From a checkpoint of a small mixture-of-experts model trained on Wikipedia.
Experts: 48 experts in each of 12 layers, 48 ReGLU neurons an expert, 8 picks a token.
Training: a variant of Adam for the experts, 293M tokens.
Below are experts of layer 4 (counted from 0) of a mixture-of-experts language model. Rows are named router (the router's row for the expert), gate (a neuron's input weights, with its number), up (a neuron's input weights, with its number) and show model dimensions 96-191. Each number is 128 + 24 x the weight over its row's rms, rounded and kept within 0 to 255.
Before each expert's rows: "mostly gets" lists some tokens that are sent to it at least half of the time. This comes from a sample of Wikipedia text that the model never trained on.

# expert 12
mostly gets: " John", "ina", " Robert", "ah", " James", " David"
router [159  81 177 146  89 146 137 131 159  84 155 140 135  77 116 116 181 117 116  73 149 158 109 102 129 143 170 111 162  86 133  96  95 116 130 138 154 116 136 127 166 165 125  88 146 127  87 114 119 115 139 113 113 120 166 141 113 143 157 146 120 166 131 151 127 142 142 128 152 139 137 134 159  82 157  93 128 126 186 114 133 147  81 147 121 144 143 154 154 128 135 127  87 151 116 112]
gate0 [143  75 121 134 136 110  87 142 155  96 135 116 139 117 113 164 136 144 123  94 157 125 130 103 126 115 115  98 131 112 141 128 112 114 153 122 145 126 142 100 170  76 116 131  89 157 105 107 148 104 154 168 143 168 109 176 136 154 110 172 101 106 128 122 163 151 137 150 145 107 116  84 109 109 149 115  71 159 133 116 185 146 124 107 132  97 104 134 112 146  93 112 138 135  90 116]
up0 [154 114 127 115 121 125  94 118 126 116 118 155 127  80  93 172 139 166 134 118 145  87 124 135  77 116 110 136  89 148  82 107 156 112 119 154 130 144 144 162 132  92 128 114 166 159 117 101 136 178 158 156 116 150 115 147  90 157  99 134 104 156 112 125 146 127 101 145  87 129 122 137 104 153 101 132 120 147 114 146 123 126 126 140 155  91  86 154 125 141  83 113 126  62  98 121]

# expert 19
mostly gets: " University", " film", " season", " War", " team", " career"
router [107 126 153 143 126  94 194 204 173 138  96 121 120 129 147  93 107  82 135 113  88 171 122 127 110 104 130 111  90 158 125 120 107 121 158 118 124 115 104 120 111 161 127  86  98  88 105 166 101 153 123 114  98 140 135 151 148 153 110 136 162 144 102 127 139 135 117 158 107 136 102 124 107 144 182  73 126 124 145 120 116 114 109 103  95 139  98 128 120 155 130 119 174 120 124  80]
gate1 [ 77 134  88  98 115 105 133 174 144 108  94 106 151 123 148 114 101 165  91 115 130 131  98 131 139 103 119 181 143 146 132 132 111 123 142 181 141 144 125 130 104 128 169 162 103 141 111 142 131 201 105 104 123 112 125 131 144 147 116 142 145 125  78 123 162 152  77 175  61 121 109 151 116 136 131 101 144 122 123 114 146 145 130 141  80  80 116 134 120 121 129 133 131  90 162  84]
up1 [130 118  91 130 121 135 128 165 155  91 128  80 169 121 104 101 150 134 159 131 125 126 101 134 130 146 138 139 155 167  80 135 117 114 194  99 124 135 149 100 157 101 142 129 117 131 181 121 152  99 170 123 127 122  68 104 141 123 137  91  94  76 134 155 147 109  97 117 169 115 106 123 136 110 133 154 140 107 102 120 109 153 114 153 137 111 103 168 136 117 137  97 159  99  99 137]

# expert 3
mostly gets: " M", " K", "k", " G", " through", " N"
router [ 99 110 116 148 128 159  64 130 117 145 141 137 106 108 150 138 121 156  95 140 109 164  87 164  89 121 131 140 101 116 127 117  92 110  94 168 115 136 139 151 136 112 108 149 136 114 113 160 102  98 135 153 148  94 118  96 165  75 134 104 146  96 116 127  95 128 115 157  89 102  92 102  80 134 128 151 168 124 145 120 142 123 134 138  89 166  82  81  85 115  97 114 136 138 131 135]
gate0 [140 115 116 129 152 127 124 114 135 146 158 134 126 143 132 117 129 145 164 152 114 148 102 106 111 124 124 117 130 102  90 167 108 133  99 123 131 131 140 150 156 158 123 154 124 123 198 119 138 127 152 126 111 118 143 158 140 105 123 110 167 135 161 172  98 101 113 172 121  98 137  93 183  81 134 145 149 166 168 124 109 112 132 125 128 104 132  62 157  88 149 108 142 159 125 109]
up0 [120 125 182 100  77 127 140 135  93 121 118  97 153 119 101 172 185 102 112 123 127  91 140 126 116 121 137 120 133 162 140 103 139 112 171 164 100 122  87 117 129 114 129 106 131 123  99 124 137 142 117 154 161 127  84  89 115 142 105 150 105 101 119  85 150 141 139 100 138 157 123 144  94 128 105 122  95 114 107 127 111 142 135 131 153 144 139 158 112 170 103 100 114 122 155 161]

# expert 17
mostly gets: " John", " Paul", " Robert", "า", " James", " England"
router [147  88 187 158  89  90 162 115 171 146 137 134 116 104 123 147 119 147 151 125 111 106 150 115 109 110 168 136  71 113 106 103  91 103 142 133 149 120 143 136 177 110 155 104 143 153  96 127 131 122 105 127 120 141 125 134  80 130 119 131 145 138 168 122 121 167 105 108 116  91 158  99 110 140 151 141 161 141 155  95 112 114 124 141 161 141 121 156 160 143 150 132  58 117  83 138]
gate0 [107 155 135 147 134 137 149  79 167  77 128  87 142 128 162 130 158 146 113 113 140  95  88 144  90 124 150 121 109 120 127 162 124 103 117 177 129 115 138 108 133 123 118 137 132 132 156 132 134 115  84 149 108  91 152 117 129 153 110 145 151 132 113 215 134 175 148  88 132 150 111 137 157 132 109 127 120 143 145 137 142 194 136 125 151  95 104 171 117 139 122 152 124 120 160 131]
up0 [119 117 133 143 110 165  99  67 141 111 114 101 116 119 139 147 150 126 117 143 104  77 125 130  97 111 126 165 101 127  75 146 166  88 129 177 103 139 135 116 144 124 132 158 152 139 151 110 117 138  62 126  93 113 123 152  99 120  97 134 120 142 109 158  90 145 145 101 122 130 136  86 100 111 109 114  79 160 125 152 136 197 122 140 124 123 135 139 116 118 125 151 110  84 129 148]

# expert 8
mostly gets: " W", " Re", " J", " St", "ad", " Ra"
router [145 134 154 111 109 105  82 131 169 140 125 143 130  98 127 120 172 150 105  88 108 131 127 130  87 128  91 123 174 103 116  80 122 151 141 157 163 127 142 180  81 137 127 177 162 117 138 131 152 122 178 159 129 143 112 116  84 134 103 144 149 176 132  64 184 155 111  60 188  95 148  97 115 121 107 104 112 142 118 134 155 117 156 117 161 103 115 135 115 148 115 137 125  94 123 174]
gate0 [132  93 139 136 125  96  93 121 120 120 132 163 136 103 125 125 136 144  97 124 148 104 127  95 127 134 152 121 135 141 124 163 160 106 140 128 132 129 135 131 166 136 133 131 112 115 134  83 126 173 153 106 131  99 132 112 152 127 172 134 150 106 146 101  96  98 113 146 157 108 125 126 155  93 143 131 148 166 137 112 103 127 121 160  94 145 141 142 167 137  87 171 107 185 106 138]
up0 [116 125 121 121 136 165 142 153  69 146 164 146 165 126 140 138  89 132 107 149 167 144 108 145 165 144 142  97 111 127 113 116 137 148 105 145 107 119  64  91 120 133 132 129 125 120 164 108 124 183  97 137 116 129 156 122 110 105 128 144 131  99 109 132 128 169  44 126 100 104  95 172 147  74 112 164 125 116 127 144 120  81 155 131 135 139 121 116 129  92 142 135 152 130 124 129]

# expert 6
mostly gets: "–", " ", " U", "′", "\\", " \\"
router [115 132 109 110 145 142 124  68 158 110 168 125 130  95 172 127 134 122 132 150 162 117 129  92 126 134 111 122 138 157 118  83 121 135 148 115 161 140 154 146  86  95  83 144 121 124 133 139  85 158 108 149 136 117 142 126 129 176  88 134 148 132 154 113 167 133 130 102 105 108  58 138  90 131  93 118 179 134 124 141 147 131  94 117 152  87 131  85  98 162  96  96 159 103 139 141]
gate0 [112 125 113 119 169 136 133 147 113 100 118 121 108 116 106 128 121 197 141 129 155  85  88 133 102 136 113 142 149 139 121 158 154 145 127 130 140 148 130 161 117 174  99 148 138 151 148 130 124 142 105 162  95 132 136 140 124 112 145 152 127 111 123 150 121 124 121 125 127 131 109 133 158 132 117 166 117 119 170  87 148 123 152 153  84 142  79 188 121 151 107 173  90 115 174 114]
up0 [149 140 132 149  87 119 137 120 157 140 148 156 119 148 156 113 118  74 127 151 113 146 146 124 144 124 184 107 117 120 104  79 114 118 149 133 128 119 104 102 131 106 155 131 109  95 110 136 128 129 114 101 152  95 125 139 137 139  81 115 106 141 148 122 100 128 118 149 117 136 159 107 143 118 149 120 144 121 135 135  80 139 113 120 136 114 164  77 139 103 162  91 145 144 103 157]

# expert 2
mostly gets: " family", " career", " album", " new", " team", " group"
router [141 138  87 111 110 127 138 105 173 114  97 134 113 138 101 130 133 107 191 111 135 154 118 120 136 146 172  79 159 114 112 162 105 131 139 109 148  94 152 156 108 127 132 101 136  97 147 163  83 113 130 152 139 117  94 145 173 123 187 140 104 123 158 116 166 155 124 133 121 173  84 167 139 136 144 144 131  93 144 134 103 154 172 126 122 167 126  87 103 190 145  84 122 132 153 100]
gate1 [ 90 126 143 124 131 153 125  79 123  99 116 100 131  95 134 145 146 145 142 134 121 130 100 122 158 123 140 120 129 165 107 166 125 141 137 166 135 106 109 181 184 125 122 128  87  91 133 117 111 130 136 127 142 150 111 151 122 114 141 163 119 107 137 146 145 139 136 101 149 138 111 118 116 101 151 124 110 124 151 117 126 137 110 149 174 125 166 170 139 130 119 132 107 130 139 129]
up1 [170 142 177 147  81 118 132 122 116 163 158 145 137 185 132 156 130 144 154 120 109 116 124 108  82 134 149 149  94 105 121  83 123 135  96 131 112 157 180  88 152 122 110  85 135 130 134 156 168  93 120 105 119 130 111 104 131 119 151 135 184 128 135 114 144 116 100 148 132  80 188 112 118 120 126 151 122 102 125 130 108 120 152 113 101 163 143 113 131 149 167 107 100 144 139  94]

# expert 47
mostly gets: " film", " University", " October", " November", "″", " April"
router [145 142 147 115 145 113 141 126 157  75 151 108 112 130 128  98 115 136 150 130 141 157 163 118 149 114  94 130 134 141 102 185 120 163 164 191 125 113 173 137 159 162 116 144 111 121 152 123 138 133 140 139 110 123  93 152 163 132 150 148 118 151 125 137 125 147 151 132 135 149  79 119 163 190 157 141 104 118 161 110 143 130 124 109  93 129  69  99 135 161 124 131 161 173 143 136]
gate0 [119 120 128 108 153 145 148 114 141  89 129 139  88 139 124 103 109 140 122 102 122 111  75 105  94 133  94 128 157 131 165 139 114 130  94 144 137 147 135 118 155  84 130 131 148 139  89  99 110 133  94 154 150 122 141 160 133 121 146 119 149 144 108  80 143 135 149 121 102 140 148 153 175 172 141 162 109 124 117 108 111 146 166  93 102 124 118 120 106 136 147 174  94 138 160 105]
up0 [146 130 141 149 151  86 145 132 141  89 122 157 101 142 134  67 103 161 151 113 122 149 104 176 125  92 124 139 134 138 153 108 121 120 134 140 150 138 178 109 152 108 134 126 129 123  95 127 156 151 162 137 108 127 172 176  89  79 153 124 186 134 109 147 117 165 190  97 166 121 143 157 135 144 145 156 137 128 149 123 108 125 164 148 138 140 126 133  90 145 153 165  65 130 160  71]

# expert 40
mostly gets: "o", "tic", "mal", " more", "ino", "on"
router [157 102 130 129 105 121 136 145 139 114 170  79 121  84 141  99 140 145 138 138 124 109  94 103 138 162 108 125 115 165  94 102  87 109  91 133 133 135 108  59 155 102  91 116 109 127 163 141 127 157 125 155 125 165 148 141 113 121 138 130 119 125 134 118 117 141 123 100 120 103 145 165 148 133 141 126 119 127 138 119  58  91 149 149 115 157 133 132 110 141 150 106 152 136 158 116]
gate0 [106 167 133 134  75 142 126  95 134 153  97 161 134 141 110 138 118 124 140  77 142  97 172 119  78 139 135  77 143  93  94 152 189 135 159 135 100 161  83 125 141 155 173 115 106 152 131 142  98 143 137 126 126  76 118 117 133 106 150 129 126 157 169 129 137 144 131 145 112 177 130 136 146 128 177 109 160 133 123 112 113 149 106 117 123 122 109 139 147  99  97 157 107 121 110 143]
up0 [131 148 153 114  95 142 119 134 142 148 104 148 137 130 104 127 121 136 135  93  91 108 178 114  87 143 106  88 142  90  91 152 202 144 142 129 114 150  87 119 143 153 163 133 107 137 138 153 107 139 158 145 122  85 123 116 115 105 181 130 132 139 160 134 153 157 134 149 127 177 133 134 152 135 159 118 149 109 139 120 115 142 120 105 120 131 135 153 127 110 114 131 112 124 129 153]

# expert 20
mostly gets: ").", "---|---|---|---|", "\",", ".\"", "ation", "ism"
router [156 164  98 129 137 133 118 157 141  86 105 112 142 154 164 133 183 124 123 146 110 119  92  88 104 142 123  94  94 150 138 145 116 155 132 154 154 130  87 131 121 151 111 122 138 122 162 146 116 106 129 111  98 158 128 156 165 172 135 125  97 111  96  94 173 156 134 140 151 161 135 134 127 150 146  85 115 136 148 117 142 153 136 110 131 162 144 156  91 104  96 133 125 152  95 134]
gate0 [118 103 145 152 178 152 124 143 162 145 168 119 100 102 119 113 107 105 122 111 128 126 122 101 132 124 115 149 137 111 137 120 141 138 103 123 104 126 134 102 103 145 134 131 124 120  86 113 139 124  67 106 133 124 141  99 122 127 119 127 117 156 147  97 131 108 146 167  98 126 122 122 139 109 130 153 126 117 115 149 149  90 161 170 136 128 130 131 129 140 132 182 120 155 140 111]
up0 [132 142 149 134  92  93 113 128  96 142  97 149 137 151 142 161 135 127 143 139 151  75 117 124 111 133 147  99 114 156 129 101 149 103 152 131 142 122 132 131 169 107 128 126 166 146 164 102 112 115 179 129 140 120 116 163 111 102 144 129 128 129 142 151 103 145 145 121 143 159 117 125 109 124 104 145 108 136 137 132  87 162  89 125 138 122 155 129 136 127 140  67 139 123 106 144]

# expert 41
mostly gets: ")", " (", "}", "to", "]", " information"
router [173 166 120 100  99 108 124 116 159 110 107 111 190  74 113 129 104 126 116 121 117 111 123 127 172 128 146  91 129 131 121  94 109 176 154 108 159 125 105  96 116 135 110 190  97  94 144 157 133  89 151 132  79 169 141 140 141 105 114 139 150 137 141 113 140 116 125 136 127 134 131 151 142 123 124 150 132 140 152 139 149 140 130 147 142 120 162 144 110 163 110 142 141 168 139 147]
gate0 [ 90 133  92 126 155  78  87 113 117  84 137 168 160 155  94 157 140 136 111 147 182  57 115 114 171 154 126 111 129 118 153 157 117 130 109  75 104 125 122 114 119 122 104 155 101 178 146 141 151 140 154 124 142 151 146 133 158 145 139 139  76 159 116  92 145 125 161 118 138 132  98 113  73 130 108 131 141 104 128 118 121 178 124 119 102 153  97 134 112 164 133 134 173 161 127  91]
up0 [100 135 128 131 152 118 100 113 111 112 159 110 150 154 130 179 133 157 120 158 152  94 132 123 170 153 108 128 136 104 149 106  98 118 103  88 150 135 129 112 121 146  85 155 130 132 172 136 186 104 155 121 119 131 177  91 134 116 130 141 126 132 129 120 153 124 142  75 135 122 110 141 102 117 156 152 156  91 169  91 120 130 118 142  99  95 119 160 108 169 121 128 144 183 128  93]